config.toml
d_model = 160
activation = "squared_relu"
routed_scale = 1.0
lr_router = 0.000794
n_head = 2
vocab_size = 4096
norm_eps = 1e-06
positions = "rope"
attn_scale = 0.125
init_std_qkv = 0.0395
beta1 = 0.95
final_lr_fraction = 0.0
steps = 4204
dataset = "wikipedia_en"
Below are experts of layer 7 (counted from 0) of a mixture-of-experts language model. Rows are named router (the router's row for the expert), down (a neuron's output weights, with its number) and show model dimensions 0-159. Each number is 128 + 24 x the weight over its row's rms, rounded and kept within 0 to 255.
Before each expert's rows: "raises" lists some tokens whose logits its average output raises strongly, later layers aside. This comes from a sample of Wikipedia text that the model never trained on.

# expert 29
raises: "t", ".", "-", "d", "o", "n"
router [130 134 173  89 133  69  92 108  87 151 115  90 122 157 135 132 137 141 136 117 128 133  98 141 151 115 131 195  98 138 105 119 136 141  93 164 146 157 140 113 137 107 111 110  97 129 117 111 108 100 100 136 131 124 189 126  97 168 172 117 106 132 140  96 135 130 116 131 126 130 112 141 105 105 175 148 128 155 139 152 122 111 118 126 130 113 140 113 133 115 118 148 113 122 122 124 148 144 172 132 148 133 126 106 160  77 121 139 132 124 116 109  87 148 143 165 124 106 126 152 110  96 161  74 149  99 117 141 123 160 174 144 180 110 184 135 140 169 114 158 138 117 150 106 120  97 115  98  93 182 119  77 115 126 119 118 142 120 137 104]
down0 [128 140  88 124 135 143 144 175 114 154 100  75 163 137 150 147  93  96 143 111 113 123 100 114 119 166 106 126 135 146 116 163 153 131 132 155 156 149 102 133 112 153 126 152 139 122 146 125 139 124 118 127 126 143 106 116 139 110 107  96 143 131  74 158 115 110 125 121  97 131 101 105 145 106 120 176 117 117  92 130 136 132 181 119  94 159 101 109 106 168 114  62 123 130 124  81 131 114 174 161 118 130 123 114 132 107 140 141 111 137 136  83 113 134 158  95 139 120 147 134 143 156 153  77 119 157 135  76 155  83  88 172 125 109 128  98 166 112 102 114 137  88 146 139 111 116 142 114 121 132 142  93 148 169 168 124 153 123 170 136]
down1 [103  71 119 145  70 143 160 103 131 158 154 122 130 155 131 115  82 126 110 169 138 133 103 117 150 118 101 132 113 121 141  85 136 127 129 128 117 113 100 157 160 123 121 166 127 108 117 128 135 122 169 153 161 162 174 109 160 133 106 155 120 111 107 104  72 118 142 151 103 131 153 134 103 174 143 135 142 112 116 125 167 150  98 137 121 176 101  91 122  97 128 131 163 147 103 162 135 133 139 147  94 112 108 110 160 141 109 120 142 137 151 170 105 124 124 107 130 113 171 155 121 100  89 129 170 177 138 100 125 127 150 119 166 130 159 131 105 176 151 165 123 121  98 162 161 101 145 117 110 136 119 165 143 113 110 145 113 121  97 154]
down2 [136 118 119 144 119 137 134 124 162 123 130 190 122 100 144 148 135 110 145 121 158 111 130 120 111 138 161 120 149 145 145 113 129 115 158 103 143 161  91 100 137 124 121 125 128 159 125 118 158 105 200 109 147 117 112 112 152  67 119 118 164 109 145 156 111 105 173 102 121 130  98 122 144 156  93 125 135 135 114 146 102 162 110 122 133 151 132 113 145 166 111  75 125 134 159 137 120 145  74 162 123 145 112 126 108 127 107  52 145 156  96 132 166 112 101 140 155 121 116  67 136 118 154 130 125 172 107 147 138 115 123 123 126 122 105 137 170  96 146 142 117 142  99 157 144 113 148 138 153  71 119 155 154 131 163 105 159 107 148  90]
down3 [137  75  99 158 143  85 135 122 119 115 115 125  98 136 129  90 139 119 116 145 176 127 197 138 118 146 116 126 126 171 142  96  76 133 154 117 106  91 148 142 118 129 122 106 133 158 167 142 151 144 126 121 145 142 106 128 132 122 145 139 158 131 135 121 147 133  91  89 172 122 127  85  85  99 153 153 100 103 160 154 114 144 160 116 184 100 121 148 147  87 100 165 132 149 118 113 106 128 136  78 112 148 128 137 112 110 115 133  97  97  98  90  99 115 107 118 156 116 102 129 142 120 124  97  94 131 131 176 127 156  97 103 104 155 125 126 121 132 166 128 101 128 121 183 154 124 127 188 111 137  98 135 132 119  98 132 126 132  92 123]
down4 [109 138 142 156 147 153 105 129 142 151  98 106 136  77 119 144 199 157 150 121  79 101 138  96 110 154  94 150  93 169 121  81  99 129  99 141 112 138 113 139  80 121 117 148 127 149 128 147 135 156 127 150 153 123 163 151 101 120 150 134 143 168 126 121 122 134 101 113 118 140 167 135 136 114  85  98 137  91 131 163 130  99 161  86 106 106 149 122  94  91 135 116 149 118  89 107 135 139 144 107 145 121 152 144 123 133 102 119 131 167 153 110 175 136 116 125 156 137 150 167 127 130 152 177 173 110 131 128  94 134 119 120 119 150  96 151 116 124  83 133 119  99 110 114 114 164 168 161 104 110 108  93 154 125 157  93 117 126 120 154]
down5 [111 130  87  84 106  93 108 149 124 147 124 152  97 115 126 111 173 124 189 120 139 104 124 119  99 157 142 139 104 129 115 132 124 163 166 120  89 151 127 111 104 195 111  72 108 162 146 166 102 136 128 143 152 151 103 133  87 137 124 111 110 144 104  58 144 130 145 133 145 113 168 131 121  94 131 162 148 149 132  97 160  98 127 128 113 118 140 116  95  79 136  98 148 132 107 148 142 124 125  63 172 137 159 161 121 108 144 109 142 175 133 128 138 136 135 111 134 131 145 136 103  93 144 122 139 156 132 138 109 133 148  93 126 103 151 128 158 121  94 146 134 136 139  98  76 120 151 148 106 157 134 119 156 140  84 125 135 129 142 143]
down6 [137 123 143 117 112 112  99 124 147 139  98  91 101 135  91  90 144 162 124 167 134 133 112  75 107 126 181 109 127 145 103  90 116 132 139 146 122 118 109 126 125 112 140 144 154 151 101  95 120  94 150 106  91 158 127 160  98 109 145 133 145  92 150 122 148 113 148 142 126 135 184 123 128 131 152 136 137  79 129 102 132 142  97 127 122 171 116 132  82 117 129 104 140 138  85  96  92 139 153  91 138 102 148 129 131 105 134 158 132  93 136 111 126 148 151 140  84 130  60  81 191 139 135 114 112 101 145 111 156 123 120 168 124 138 127 106 140 134  83 144 146  96 169 125 117 127 175 172  94 134 114 145 140 104 121 142 126 111  88 141]
down7 [136 137  97 131 112 164 157 117 111 145 125 124 119 180 114  80 128 145  80 128 122 121 158 149 139 171 114 175  96 126 111 132 144  92 160 129 132 130 122 154 130 131  73 136 137 122 165 134  95 123 144 146 113 157 141 102 125 105  73 112 154 154 135 151 165 143 134 131 101 113 117  98 133 169 109 171 113 104 139 120 137 103 116  94 131 112  94  76 164 149 150 146 124 107 129 124 120 104 165 107 160 114 119  83 142 110 109 140 143 159 112 115 144 119 132 182 138 134 118 130 171  99 114 114  93 136  93 163 163 134 124 120  95 166 121 144 111 140 139 152 149 141 182 109 133 142  89 124 106 169 155 173 149 109 160 157 149 107 139 121]
down8 [183 157 109 165 140 111 131 118 129 178 131 103 149 125 141 101 124 131 137 107 122 208 129 153 145 117 116 133 107 121 148 126 120 150 122 205 116 170  76 114 124 107 138 107 127 131 155 112 103 117 104 131 128 108 178 113 164 126 141 148 111 120 156 147 152 136 114 145 147  83 145 115 117 166 115 164 140 159 147 121 138 137 106 104 116 105 124 130 134 114 122  91  72  94 146 138  94 140 119 147  80 123 110 137 117 131 178 120 143 132 109 105 109 105 153 120 150 192 149 114 125 138 133 120 152 140  75 115 108 111 131 148 141  77  92 149 151 126 116 158 139 173 130 109 101 119 111 157 136 136 131 110  88 154 117 115 122 151 141 121]
down9 [146 129 126  69 132 149 148 126 137 166 133 165 121 105  79 126 150 135 109 145 151 144 109  79 115 120 114 133 127 112 107 160 144 184 107 160 115 107 152 132 154 162 107  96 115 127  89 112 137 140 127 186 168 115 134 150 153  91 172 105 144 122 128 145 122  92 115 134 118 148  96 136  76 107 137 118 148 131  81 121 142 135 113 182 131 129  81  98 181 118 130 101 112 119 113 112 144 139 127 137 139 143 129 108 168 112 116 126 107 141 159 109 120 123 131 133  95 110 124 116 136 102  90  91 129 143 141 109  91 157  85 146 122 127 140 125 149 132  91 126 124 106 164 135 182 122 100 135 102  96 142 190 119 101 142 134 153 170 114 120]
down10 [145 131 143  85 167 145 124 139 126 147 119 156 123 136 100 133 141 109 149 117 167 118 111 113 155 104 126 175 170 164  95  80 145 120 124 103  98 159 112 138 120 132 132 131 159 169 103 142 149 113 136 154 177 118 119  90  88 152 128  91 144  92 115 122  94 134 131 115 162 112 140 147 150 157 111 156 126 157 126 112 173  75 108 126  95 131 164 117 101 142 143 135 160 119 101 141 129 120 144 105 117 106 121 147  98 138 151  83 145  84 179 165  71 111 121 142 145 102 181 146 154 150 117 119 137  96 127 179 146 109 148 106 120 109 155 124 127 126  92 118 169 139 120 101 162 126 111 137  98 122 135 139  90 112 113 118 137 142 125 156]
down11 [109 119 165 123  87  86 114 117 119 141 125 121 119 172 120  97 128 105 126 145 127  85 128 103 153 136 117 167 138  94 141 151  65 120 131 120 125 124 132 134 174 133 111 107 115 154 175 144 152 150 102 106 134 101 120 167 121 131 100 137 167 145 110  86  97  77  82 121 129  97  97 105 115 127 143 122 123 167 114 140 122 184 120 160 142 106  94 144 151 135 142 130 156 103 172 141 176 135 125 118 112 149 146 142  78  82 123 123 148 128 104 118 118 141 137 153 127 118  93 141 141 117 136 118 141 128 100 106 136 127 129 134 137 110  79  96 155 153 140  98 156 161 171 156 101 102 118  96 100 126  98 131 123  79 133 140 101  93 109 159]
down12 [141 139 153 135 101 115 129 104 136 157 136 128 112 118 139 184 112 142  96 115 138 144 133 169 146 136  96 143 169 178 137 145 146 118 115 123 130 108 154 138 131 120 125 128 163 139 108 128 150 107 145 131 123 116  93 181 116 155 127 112 106 117 103 134 123 143 142 122 129 122 122 125 122 138 113 112 111 141 134 130 121 112 108 114 157 142 104 140 130 141 119 143 102  86 141 123  78 145 113 128 175 113 126 119  84 109 151  97 141  56 164 106 131 134  98 151 185 156 111 164 120 133 153 175 124  99 101 162 101 176  92  84  99 129  98 169  94 177 140 145  84 113  82 140 134 165  84 145 101 112 137 112 131  98 136  96  91 106 133 144]
down13 [141 102 166 126 123  86  88 113 163 176 183 129 156 140 116 174  96 149 143 154 149 120 143 121 131 129 157 104 151 109 153 107 114 147 122  98 178 136 132 121 163 159 119 185 110 131 145 110 141  78  96 142 112 110 139 135 105 124 151  91 139 114 142 124  75 122 121 147 171 142 124 149 158 125 106 110 134 117 143  99 120 147 143 150 142  91 112  89 127 150 148 152 110 136 107 157 173 111 162 133 100 110 138  71 117 126  79 131  84 104 119 112 141 153 134 134 121 119 124 132 112 103 108 102 123 160 131 103 130 145 122 126 126 122 132 109  92 168 108 124 104 108 144 117 110 127 126 143 141 138 122 114 170 131 109 126 207 163 125 163]
down14 [167 101 141 147 127 140 154 139 116 105 118  94 147 107  95  99 145 102 153 111 138 104 136 144 128 148 129 130 144  77 134 181 128 139 124 132 155 165 132 106 122 159 156 162 134 148 110 138 129 124 103 117 114 163 138 127 105 131 112 102 103 137 181 151 110 108 131  87 139 111 135 119 110 184 126  78 117 165 138 127 133  87 123 151 117 144 179 109 126 117  98 128  34 141  90 147 115 135 120 128  91 115 159 139 101 151 144 144 148 121 156 117 131 150  70  99  99 137 137 155 155 139 103 122 109 122 105  78  87 157 110 132 159 119 146 139 140 143 146 122 116 141 111 150  96 165 178 112 159 143 148 140 145 130 129 161 145 117 121 110]
down15 [161 137 139 142 134 131  61 143 115 144 114 129 157 101 113 158 160 158 138 148 133 107 173  54 141  90 133 104 107 105 124 126 132 121 162 123 136 123 119 147 115  89 103 132  82 155  86  86  88  87 126 168 101  98 141 139 127 160  89 120 126 154 102 100 117 109 146 130 201 134 113 140 139  91 135 122 138 114 107  98 103 154 127 146 105 110 137  88 137 143 120 121 133 113 145 101 156 169 119  98 152 122 153  94 141 161 157 127 143 111 140 150 132 139 145 121 179  99 152 120 150 119 152 149  97 102 153 111 136 156 130 119 123 116 130 123  96 128 125 145 116 136 104 108  95 150 118 123  76 113 129 139 145 116 123 137 172  77 120 129]
down16 [130 134 127  91 128 152 129 123 110 109 143 121 131 134 128 108 128 150 127 105  66 101  80 107 135 130 176 140 162 117 126 119 131 131  91 143 162 142 118 107 143 124  68 155 135 124 153 127 126 144 133 131 100 129  97 128 108 116 113  97 167  83  94 126  84 162 149 105 130 123 105 134 131 126 109 178 163  74 121 110 110 118 124 156 121 104 107  85  98  79 133 142 107 130 156 155 137 168 102 151 109  79 116 118 158 112 121  80 129 128 129 144 110 123 159 120 122  91 159 112 114 133 126  97 142 193 130 138 128 123 107 118  87  98 123 128 120 144 156  75 115 125 189 115 137 149 132 109  95 146 181 136 135 124 153 146 135 154 123 132]
down17 [118 148 121  84 116 126 129 130 160 140 120 125 113 153 133 159 129 143  88 141 128 123 122 147 133 101 139 144 150 141 161 151 140  78 172 115 151 105 126  91 170 153 107 119 101  96 150  87 130 126 172 131 139 143 119 172 125 173 136 102 132 123 168 142 159 177 161 136 120 157  87  70 140 191 118 110 131 158 127 144 104 125 108 131 123 162 139 139  81 148 109 121 157 125 117 114 119 101 139 132 132 129 117 119 150 142 131 122 130 155 118  83 129 118 208 126 135 106 107 109  89 146 172 118 137 102 136 110 162 123 150 128 118 132 143 126 140  58 171 141 182 115 130 131 123 113 116 154 139 120 150 142  83 134 124 153 137 143 132 131]
down18 [112 132 130 114 145 173 128  98 129 165 120 109 156 153 107 139  73 123 105 120  89 123  92 128 129 121 123 111 113 113  99 126  99  94 118 139 160 136 132  97 153 147 144 169 133 126 142 126 122 100 155 138  88 106 110 135 130 104 133 138 106 125 145 138 110 109 119 111 121 151 147 121 123 148 115 147 145 107 130 164 110 122 132 131 151 111 132  72  81 146 138 152 123 127 134  97 163  86 114 127 180 105 129 102 102 149  78 112 132 109 113 161 116 183  87 119 114 162 139 151 171 149 166 108 137 130 145 176 135 178  67 117 150 136 126 180 106 140 159 122 157 130 106 139 164 114 130 116 139 123 121 174 108 172 147 116  90  86 133  99]
down19 [167 144 162  60 125  77 160 136 112 137 145 189 118 115  92 122 116 145  96 143 142 145 121 141 106 136 155 138 116 115 106 106  99 152 153 164 117 168 178 106  95 131 136 158 178 125 114 167 158 141  93 149 123  88  74 108 133 103 103 110 145 106 154 152 145  92 146 120 119 155  97  99 150 143  89 113 133 144 128 112 138 122 124 143 126 128  82 112 102 130 129 160 108 123 132 164 109 107 106 149 133 155 121 102 132 179 142 138 135 119 116 111 133 149 123  96 124 115  87 151 151 154 154 104 116 150 141 119 124 119 155 117 112 152  88  80 191 123 101 140 120 138 110 144  94 108 132 111 131 108 111 107 111 118 152 160 129 143 123 144]
down20 [147 129 119 110 168 104 133 133 106 130 121 128 101 128 155 134 119 101 108 124  93 135 138 130 146 155 143 127 125 141  70 139 139 156 164 171 149 105 144 119 103 138 160 103 127 114 161 148 128 124 150 126 143 107  60 125 110 139 151 166 112 125  89 119 150 115 109 147  96 125 117 124 119 131 132 161 149 136 140 129  51 151 137 159 147  97 118 104 197 139 128 122 138 178 103  87 143  77 114 132 118  90 121 129 157 133 119 131 128 125 142 129 119 151 144 125 151  94 157 128 117 136 125 142 122 145 136 112 119 202 105 131 124 127 119  93 118  78 108 162 120 109 113 122 101 138 165 151 151 144 133  82  97 139 115 120  86 144 179 175]
down21 [162 121 147 165  97  81 141 117 100  79 141 108 124 167 119 115 113 146 132  69 154 156 126 128 127 182 112 113 121 160  85 101 163 164 121  93 102 192 135 104 119 134 111 149 132 128  97 128 148 133 139 149  78 130 137 175 124 118 109 151 109 130 116 129 136 133  69 145 163 138 115 122 111 115 156 145 100 148 124 102 129  62 109 119 134 145 113 146  94 138 135 101 137 103 124 100 134  97 125 123 109 137 169 123 129 156 123 165 155 120 156 125 149 107 123 131 114 144 164 132 132 127 101 122 141 120 132 100 131  78 103 132 136 154 166 154 100 130 139 124 178 160 140 151 114 138 108  79 116 119 105 150 150 157 151 156 137 117  85 125]
down22 [164 131 114 124 144 114 132 106 153 152  87 100 112 141 171 163 127 108  89 155 103 145 168 140 131 157 126 161 118 126 153 110 107 114 144 114 116 128 124 140 102 154 132 111 179 138 119  95 124 146 147 154 102 113 121 128 132 149 112 137 101 125 111  94 179  86 139 147 130  96 114  87 104 118 153  75 105 143 149  94 105  99 138 135 122 142 107 144 124 139 163 108 122 105 137  89 136 156 150 136 145 169 151 154  86 151 139 136 131 105 140 162 178 163 129 154 106 123 168  97 125 149 149 109 112 124 100 178 158 131 128 115 142 146 130  99  90 137 149  92 106 145  50 142 160 141 137 147 103 106 112 166 121 133 162 149 142 100 129 110]
down23 [138  88 121 143 139 161 123 103  86 154 104 113 118 142 150 105 182 100 143 152 133 140 130 135 106  94 122 141 156  95 159 105 139 116 135 105 147 157 115 138 165 120  74 131 142 136 112  95 118 111 131 107 171 123 107 133 122 153 163 133 159 133  67 102 119  89  68 149 127 108 142 119 150  81 131 151  83 139 135 172 144 146 169 112 116 123 151 104 141 127 136 133 160 135 122 139 145 125 134 105 149  95  89 112 134 132 117 155 127 127  73 131 121 145 123 111  87 150 147  82 107 115 138 173 143 144 136 102 157 126 130 112 162 116 144 138 104 160 136 118 174 149 159 127 150 117 140 142 135 157  94 160 162  71 122 148 131  93 128 104]
down24 [136 135 136  99 143 126 143 119 131 141 136 121 121 170 129 160 127 138 129 153 116  98 113 162 140 138  89  94 121  98 122 133 130 138 168 115 131 119 153  79 125  78 150 118 104 125 145 127 114 119 111 156 107 102 136 145  97 135 116 146 162 182 112 126 149 144 127  85 115 105 104 132 130 152  95 117 125 137 120 150  93 121  98 128 143  62 128 139 104  92 148 110 132  99 156  94 125 106 131  63 120 128 126 133 114 110 123 130 126 152 116 164 106 130 119 146  77 191 113 101 131 152 159  76 121 146 127 132 157 151 178 108  72 132 131 138 157 122 134 126  87 163 122 103 157 179 176  88 138 155 128 107 132 116 150 167 133 140 149 145]
down25 [146 131 100 115  95 124 135 180 148 135 170 124 129 111 116 122 152 145 116 155 160 178 138 126 112  89 133  97  94 133 118  95 104 141  96 126 158 138 116 145 181 118 138 108 102 134 134  93  90 115 137  95 140 140 139 124  93  96 108 130 152 116 166  91 135 136 119 109 126 105 106 172 105 121 144 166 179  96 140 169 124 102 115 149 106 152 119 153 121 140 143 142 144 128 174 110 118 104 152 170 158 114 134 160 153 143  90 148 144 118 149 148 153 131 133 147 144 119 128 121 170 130 104 122  76 108 142 143 109 102 170 139 137 104 159 127 144 103 163 113 139 176 148 163 105  98 125  73 138 135 144 131 131  77 152 146 174 137 131 141]
down26 [ 87  94  98 143 119  96 140 169 138 149 130 169 116 137  71 124  98 170 116 105 120 124 106  93 120  97 156 107 111 118 118 146 115 135  97 141 137 120 132 120  68 139 124 131 109 138  99 135 114 107 148 110 140 135 119  90 104 133 103 141  88 154 179 126 116 150  80 125 106 144 142 138 132  91 121 136 135 111 157 132 111 152 141 114 101 107 153 121 139  81 140 123  93 141 134 119 123 164 122 107  98 139 107 204 132 101 142 166 135 102 149 105  86 112 163 128 151 144 134 129 139  95 176 143 112 114 136 116 104  70 122 136 143 151 173 140 187 159 148 121 111 102 143 185 141 146 118 106 119 118 127 146 124 118 136 151 152 135 114 109]
down27 [134 139 134 159 118 154 166  72  92 133 135 131 107 139 112  98 121  98 131 157 131 152 143 161  96  91  93 133  66 138 104 134 199 148 114 105 136 160 152 137 138  75 164 101 103 129 136 149 126 121 100 145 114 147 134  94  78 142 126 164 146 134 143 132  92 146 135 132 119 133 131 144 137 108 164  86 147 131 164 138  91 150 171 123 152 125 142 142 104 110 123 153 101 134 144 124 133 158 108  91 134 152 129 124 148 134 116  87 146 104 164 188 105 115 165  63 138 126 136 141 136 112 112 152 116 122  79 144 108 140 149 147 132  86 123 117  99  98 137 135 150 129 142 114 103  78 152 137 134 147 121 132 145 134 131 118  90 125 115 139]
down28 [153 128 111 156 107 127 105 144 133  93 141 113 133 147 118  86 175 164 150 158 187 122 132 143 129 149 189 168 124 111  99 132 109 138 160 115  97 134  89 140 118 119 111 132 156  89 118 129  66 166 101 164 128 127 135 108 169 123 104  80 143 135 128 118 121 101  87 146 140 126 108 115 137 158  83 156 154  64 107 140 150 132 125 104 136 140 114 135 141 140 127 131 154 105 113 131 119 129 142 124 129 108 151  94 105 136 130 127 166 201 117 142  87 121 134 158  97 131 120  91 107 130 180 136 118 136 142 155 122 116 110 129 124 129 106 136  87  91 151 163 138 117 147  91 134 117 141  97 118 106 171 163 125 143 104 121 137 105 131 141]
down29 [104 143 139  93 147 117 136 147 144 140 136 142 109 112 147 150 118 118 130  95 118 140 171 110 147 125 155 137  74 143 120 159 149 144 143 131 155 134 180 122 102 136 114 130  58 172 140 166 158 137 134 135 146 122 146 134 115 147 127 134 102  94 170 129 182 202 195  98 151 150 148 140 108 123 127 136 123  98 150 130 124 137 117 121  95  82 148 144 150  83 137 110 134 154 113 115 156 108 124 107 131 151 144 104 127 104 122 186 110  64 148 147 133 128 115 114 137 144 162 126 117 117 121 162 128 120  92  96 116 135  94 142 122 116 167 117 111 113 121 137 138 116 110 127 119 124  91  96 129 140 127 132 107 119 182 154 175 129 164 120]
down30 [138 128 105 144 123 116 132 140 108 123 131  92 100  99 138 126 148 155 123 121  82 169 101 183 123  97 119 125  97 149 149 149 134 118 142 158 101 152 129 100 122 118 158 140 159 134 141 161 128 121 124 139 105 129 128 104 150  98 109  79  98 101  88 144 156 139 114 114 160 181 121 140 134 135 153 121 120 140  89 117 100 153 122 103 152 101 140 107 126 112 127 101 124 109 136 103 137 136 157 136 133  85  93 136 119 126 119  96 195 181 122 107 111 127 159  87 152 109  93  82 144 109 162 108 116 180 114 120  76 134 139 119 118 120 128 138  90 128 109 124 123 102 161  95 172  93 121 161 139  86 121 131  84 138  85 132 135 149 117 167]
down31 [150 131 130 109 125 130 131 171 133 140 148 125  87 162 145 169 145 152 136 144 113 131 135  94 125 184 111 126 112 109 153 159  87 111  75 120  97 126 107  98 133  76  97 118 190 162 136 117  99 119 125  91 141 127 136  75 112 143 127  99 116 142 123 150 129 131 113 128  99 118 147 155 116 147 139 124 104 116 131 124 120 168 157 135 157 157 127 175 119 125 142 137 150 128 109 175 158 130 125 131 162 138 120 147  88 150 142 134 135 100 126  91 156 124 137 162  76 132 105 105 109 157 136  96 107 153 111 134 129 113  96 115 135 129 127  92 114 106 161  95 111 177  90 136  81 135 136 104 101 163 106 157 164 125 113  80 152 117 107  98]
down32 [139  91 166 134 143 146 131 120 138 141 113 153 122  94 109  88 114 133 148 143 145 134 127 130 153 132 112 107 155 187 151 100 152 158 113 103 139 161  98 142 167 100 154 133  77  77 127 110 134 111 117 125 116 155 117  95 101 145 126 122 128 134 131  98  94 155  89 189 139 122 145  81 139 131 136 164 126 131  99 119 135 115 152 123 128 109 110 110 163 130 100  90 105 163 120  93 137 116 129 108 118 112 106 140 150 134 134 170 123 119  66  94 121 121 119 138  99 101 115 123 139 117 147 137 102 124 141 156 160  78 117 100 159 168 134  71 161 122 164 190 158 111 113 137 169 113 132 138 129 142  93 118 109 137 148 123 148 167 139 118]
down33 [ 74 136 180 109 126 115 133 121 130 134 127  85 146 138 108 105 191 122 102  92 118 104 167  99 155 139 159  92 150 146 147 130 129 135 114 122 146 122  78 132  94 106 147  93  96  89 110 101 142 116 113 174 148  96 141  98 113 135  94 126 125 142 182 162 113 105 129 128 112  91 144 106 142 157 127 160 123 150 144 148 157 113 141 134  97 167 133 134  93 155 129 127 147 102 128 123 107 126 155 151 158 139 115 151 135 142 117 153 145 104 141 120 121 150 138 157 117 129 171 140 183 113 173 101 146 121 126 133 111 116 144 122  99 139 106 126 121 133 123 165 102 101  98 150 124 145  81 130 100 115 102 124 144 161 137 127 167  55 160 130]
down34 [110 138  97 104 156 149 128 139 135  87 126  99 114  94 159 160 159 129  89 141  88 113 111 150 131 150 144 149 144  88 132 156 108  91 155  95 149 107 107 137 133 137 114 165  78 152 131 118 122 133 125 149 128 153 142  89 131 110 145 123  96 124 107 176 116 137 112 161 117 108 161 157 121 101 127 107 133 145 109  89 147 126 150 127 147 172 156 102 120 114 167 142 128 130 143 130 178 101 120 157  89  83 127 134  89 148 109 153 144 156  95 134 151 142 117  67  85 150 103 162  93 174 109 153 131 136 152 143 133 115 106  85 145 109  81 161 155 107 125 120 153 133  94 117 126 134 125 118  96 119 118 120 145 136 150 156 165 121  85 117]
down35 [165 143 148 111 130 121  80 167 101 103 135 145 106 155 115 108  83 113 119 129 158 141 139 123 133 127 145 152 132 181 125 169 103 116 119 149 113 107 136 136 115  99 170 106 116 102 140 118 145 122 121 106 125 137  81 155 130 121 116 108  98 133 108 102 119 164 131 137 153 140 147 119 109 110 142 140 167 121 103  91 131 164 104 163 123 127 162  96 141 107 133 111 173 107 112  89 113 116 147 176 117 122 117 139 124 128 127 151 114 134 143 165 130 154 164 147  99 184 143 130 144 173 124 102 135 150 128  85 137  90 104 116 208 153 124 125 118 108 103 181 133 167  93 124  80 145 149 115 160 161  93 104 129 105 122 126 136 127 150 161]
down36 [162 124 112 144 128 129 125 107 141 112 123 150  64 106  60 163 119 109 136 142 154 143 123 113 178  67 133 111 122 151 168 155 159 159 129 104 190 115 139 162  93 131 135  97 124 116 129 116 147  95 112 150  78 109 152 103 126 130 152  96 132 127 166 121 125 149 150 153 128 122 129 148 115 118  87 110  99 116 127 121 102 139 137 168 165  68  93 104  82 140  98 120 126  78 143 142 143 143 142 149 157 122 126 108 113 126 132 149 136 133  98 118 117 146  94 123  73 108 130  85 104 112 135 132 141 134 116 124 121 114 104 136 118 118 154 124 112 138 125  92  93 128 138 162 132 168  67 154 154 112 114 135 124 115 128 118 158 135 142 120]
down37 [117 109 111  93 106 112 130 130 148 146 140 133 122 136 112 158 128  93 139  97 119 172 128 103 143 131 161 141  96 116  91 115 167 112  86 152 111 111 174 115 160 153 144 135 130 111 138 188  88 142 146 125 113 108  77 127 138 154 126 128  99 123  57 161 112 131  91 138  94 106 117 112 138  87 145 153  97 146 123 123 107 127 130  78 126 105 134 106  79 109 145 110 117 123 135  88 138 140  94 161 105  91  82 116 135 133 138 147  95 161 127 129  73 168 107 146 149 141 120 119 131 103 119 145 140  95 114 110 121 155 131 117 100 139 113  96 141 116 174 153 138 137 109 112  84 138 146 158 131  99 121 108 140  95 139  83 119 105 153 103]
down38 [121 110 132 118 144 168  96 148  92 167 117 103 183 108 131 138  91  93 158 153 129 154 150 176 121 157 141 126 151 135 130 138 121 145 126 138 109 138 104 145 142 146  99 170 125 101  68 159 134 117 122  78 133 157  94  94 190 149 107 140 103 135 122 131 156 172 107 144 130 111  75 165 106 138 125 146 118 116 102  96 126  97 171 124 107 122 147 121 142 118 142 134 104  77 156 119  99 112 147 125 116 152 126 159  96 113 140  96 176 113 112 139 139 169 105 138 134 104 134 166 121 135 132 148 127  91 152 170 139 126 129 121 117 100 133 167 145 126 166  97 115 146 127 103 126 132 117 197 148 126 146 112 123 129 123 114 116  96 118 111]
down39 [146 141 151 148 181 118 128 112 160 139 132 105 152 118 152 125 113 155 105 176  75  95 145 144 125 143 131 150 170 122 141 120 119 178 161 128 120  93 129 132 125 122 126 123 163 101 141 152 143 173 102 107 144 108  88 129 127 123 132 106 129 176 126 131 140 108 148 134 128 113  93 127 141 125 123 121 128 156 115 125 119 131 186 139 138 114 163 109 150 119 164 160  72 121 126 139 155 145 111 161 130 126 142 161 138 121 167 134 105 177 151 162 107  78 145 146 140  88 103 128 158 146 134 141 142 176  91 137 130 143 121  79 159 121 128  99 133 127 150 115 139 177 137 137  98 142 122 159 102 132 163  94 118 140 150  81 163 183 108 136]
down40 [122  96 137 112 123 143 161 135 135 114 112 171 144 114 132 102 139 133 108 128 177 127 143  83 107 155 145 123 125 161 160  90  88  98 135 102 138 140 132 143 126  83 137 168 159 106 185  95 124 141 167 176  81 132 115 147 101 132 140 144 150 146 145 122 142 131 112 141 141 170 132 122 151 177 101 112 139 120 104 112 136 139 120 124 122 129 149 169 123 162 111  98 167 143  66 134 150 101 128 122  98 146 165 142 118 109 122 119 117 170 120 161 142 133 110 170 104  89 157  95 134 164 118 122 111 105 128 105 118 125 159  81  92 142 126 118  92 148  79 150  83 112 137 163 125 118 119  93 129 131  72 127 136 135 120 135 108 117 125 147]
down41 [102 160 128 136 112 157 119 140 160 125 102 172 142 116 131 162  97 167 134 129 132 111 148 158 142 138  96 124  97 122 134 143  71 152 111 143 186 154 116  93 114 161 131  93 126 109 123 134 128 103 108  96 126 102 103 137 161 139 125 109 107 109 136 135 135 111  91  94 129 130 172 121  97 120 126  89  82 147 145 116 114  52  94 141 124 110 142 133 150 150 150 168 145 124 154 147 122 146 120 115 132 142 161  94 185 141  93 111 159 173 168 165 142 113 151 134 116 129 167 128 112 141 109 129 117 115 195 112 115 169 135 135 118 137  90  89 114 114 147 122  90 129 129 143 116 155 167  98 139 131 100 130 130 125 127 121 155 127  94 133]
down42 [160 148 147 107 178 123 168 158 113 124 163 126 156 145  59 132 156 140 164 143 140 149 125  97 132  80  87 137  95 182 119 119 132 123 131 102 141 158 141 128 117 137 141 131 123 102 172 131 120  99 126  99 127 127 138 139 113 188 111 139 147 119 126 134  83 106 147 111  89 160 115 122 134 116 148 122 138 146 136 147 146 110 126 111 176 100 109 156 135 130  83 146 138 164 118 104 154 127 141 140 122 150 143 173 140 125  94 144  89 113 118 111 131 145 118 111 139 168  96 124 109 162 135 119 151 130 133  75 127 101 147 181 144 135 125 153 109 141 179 115 104 136 159 162 118 147 111 164  95 152 104 113 120  96  86 128 105 154 157 120]
down43 [124  91 145  92 158 164 133 147 147 119 102 155 111 133 115 113 141 151 103 162 127 121 120  98 107 135  77 127 120  73 123 119 163 108  99 131 159 129 156 113  84 165 162 146  83  86 133 128 137 124 111 129 164 161 159 155 102  96 122 121 120 120 100 141 113  80 144 114 138 133  98 190 154 142 107 138 150 139 121 144 178 158 136 135 129 126 141 134 124 139 124  95 117 122  97 168 106 135 146 103 116 127 176 156 116 102 141 135 164 133  98 110  88 149 136 122 145 136 147 118 138 122 137 153 116 142 127  90 154 136 106 103 162 160 127 117 130 103 135 157 121 130 168 147 138 132 129 213 115 129 125 138 116 131 178  74 117 152 110 139]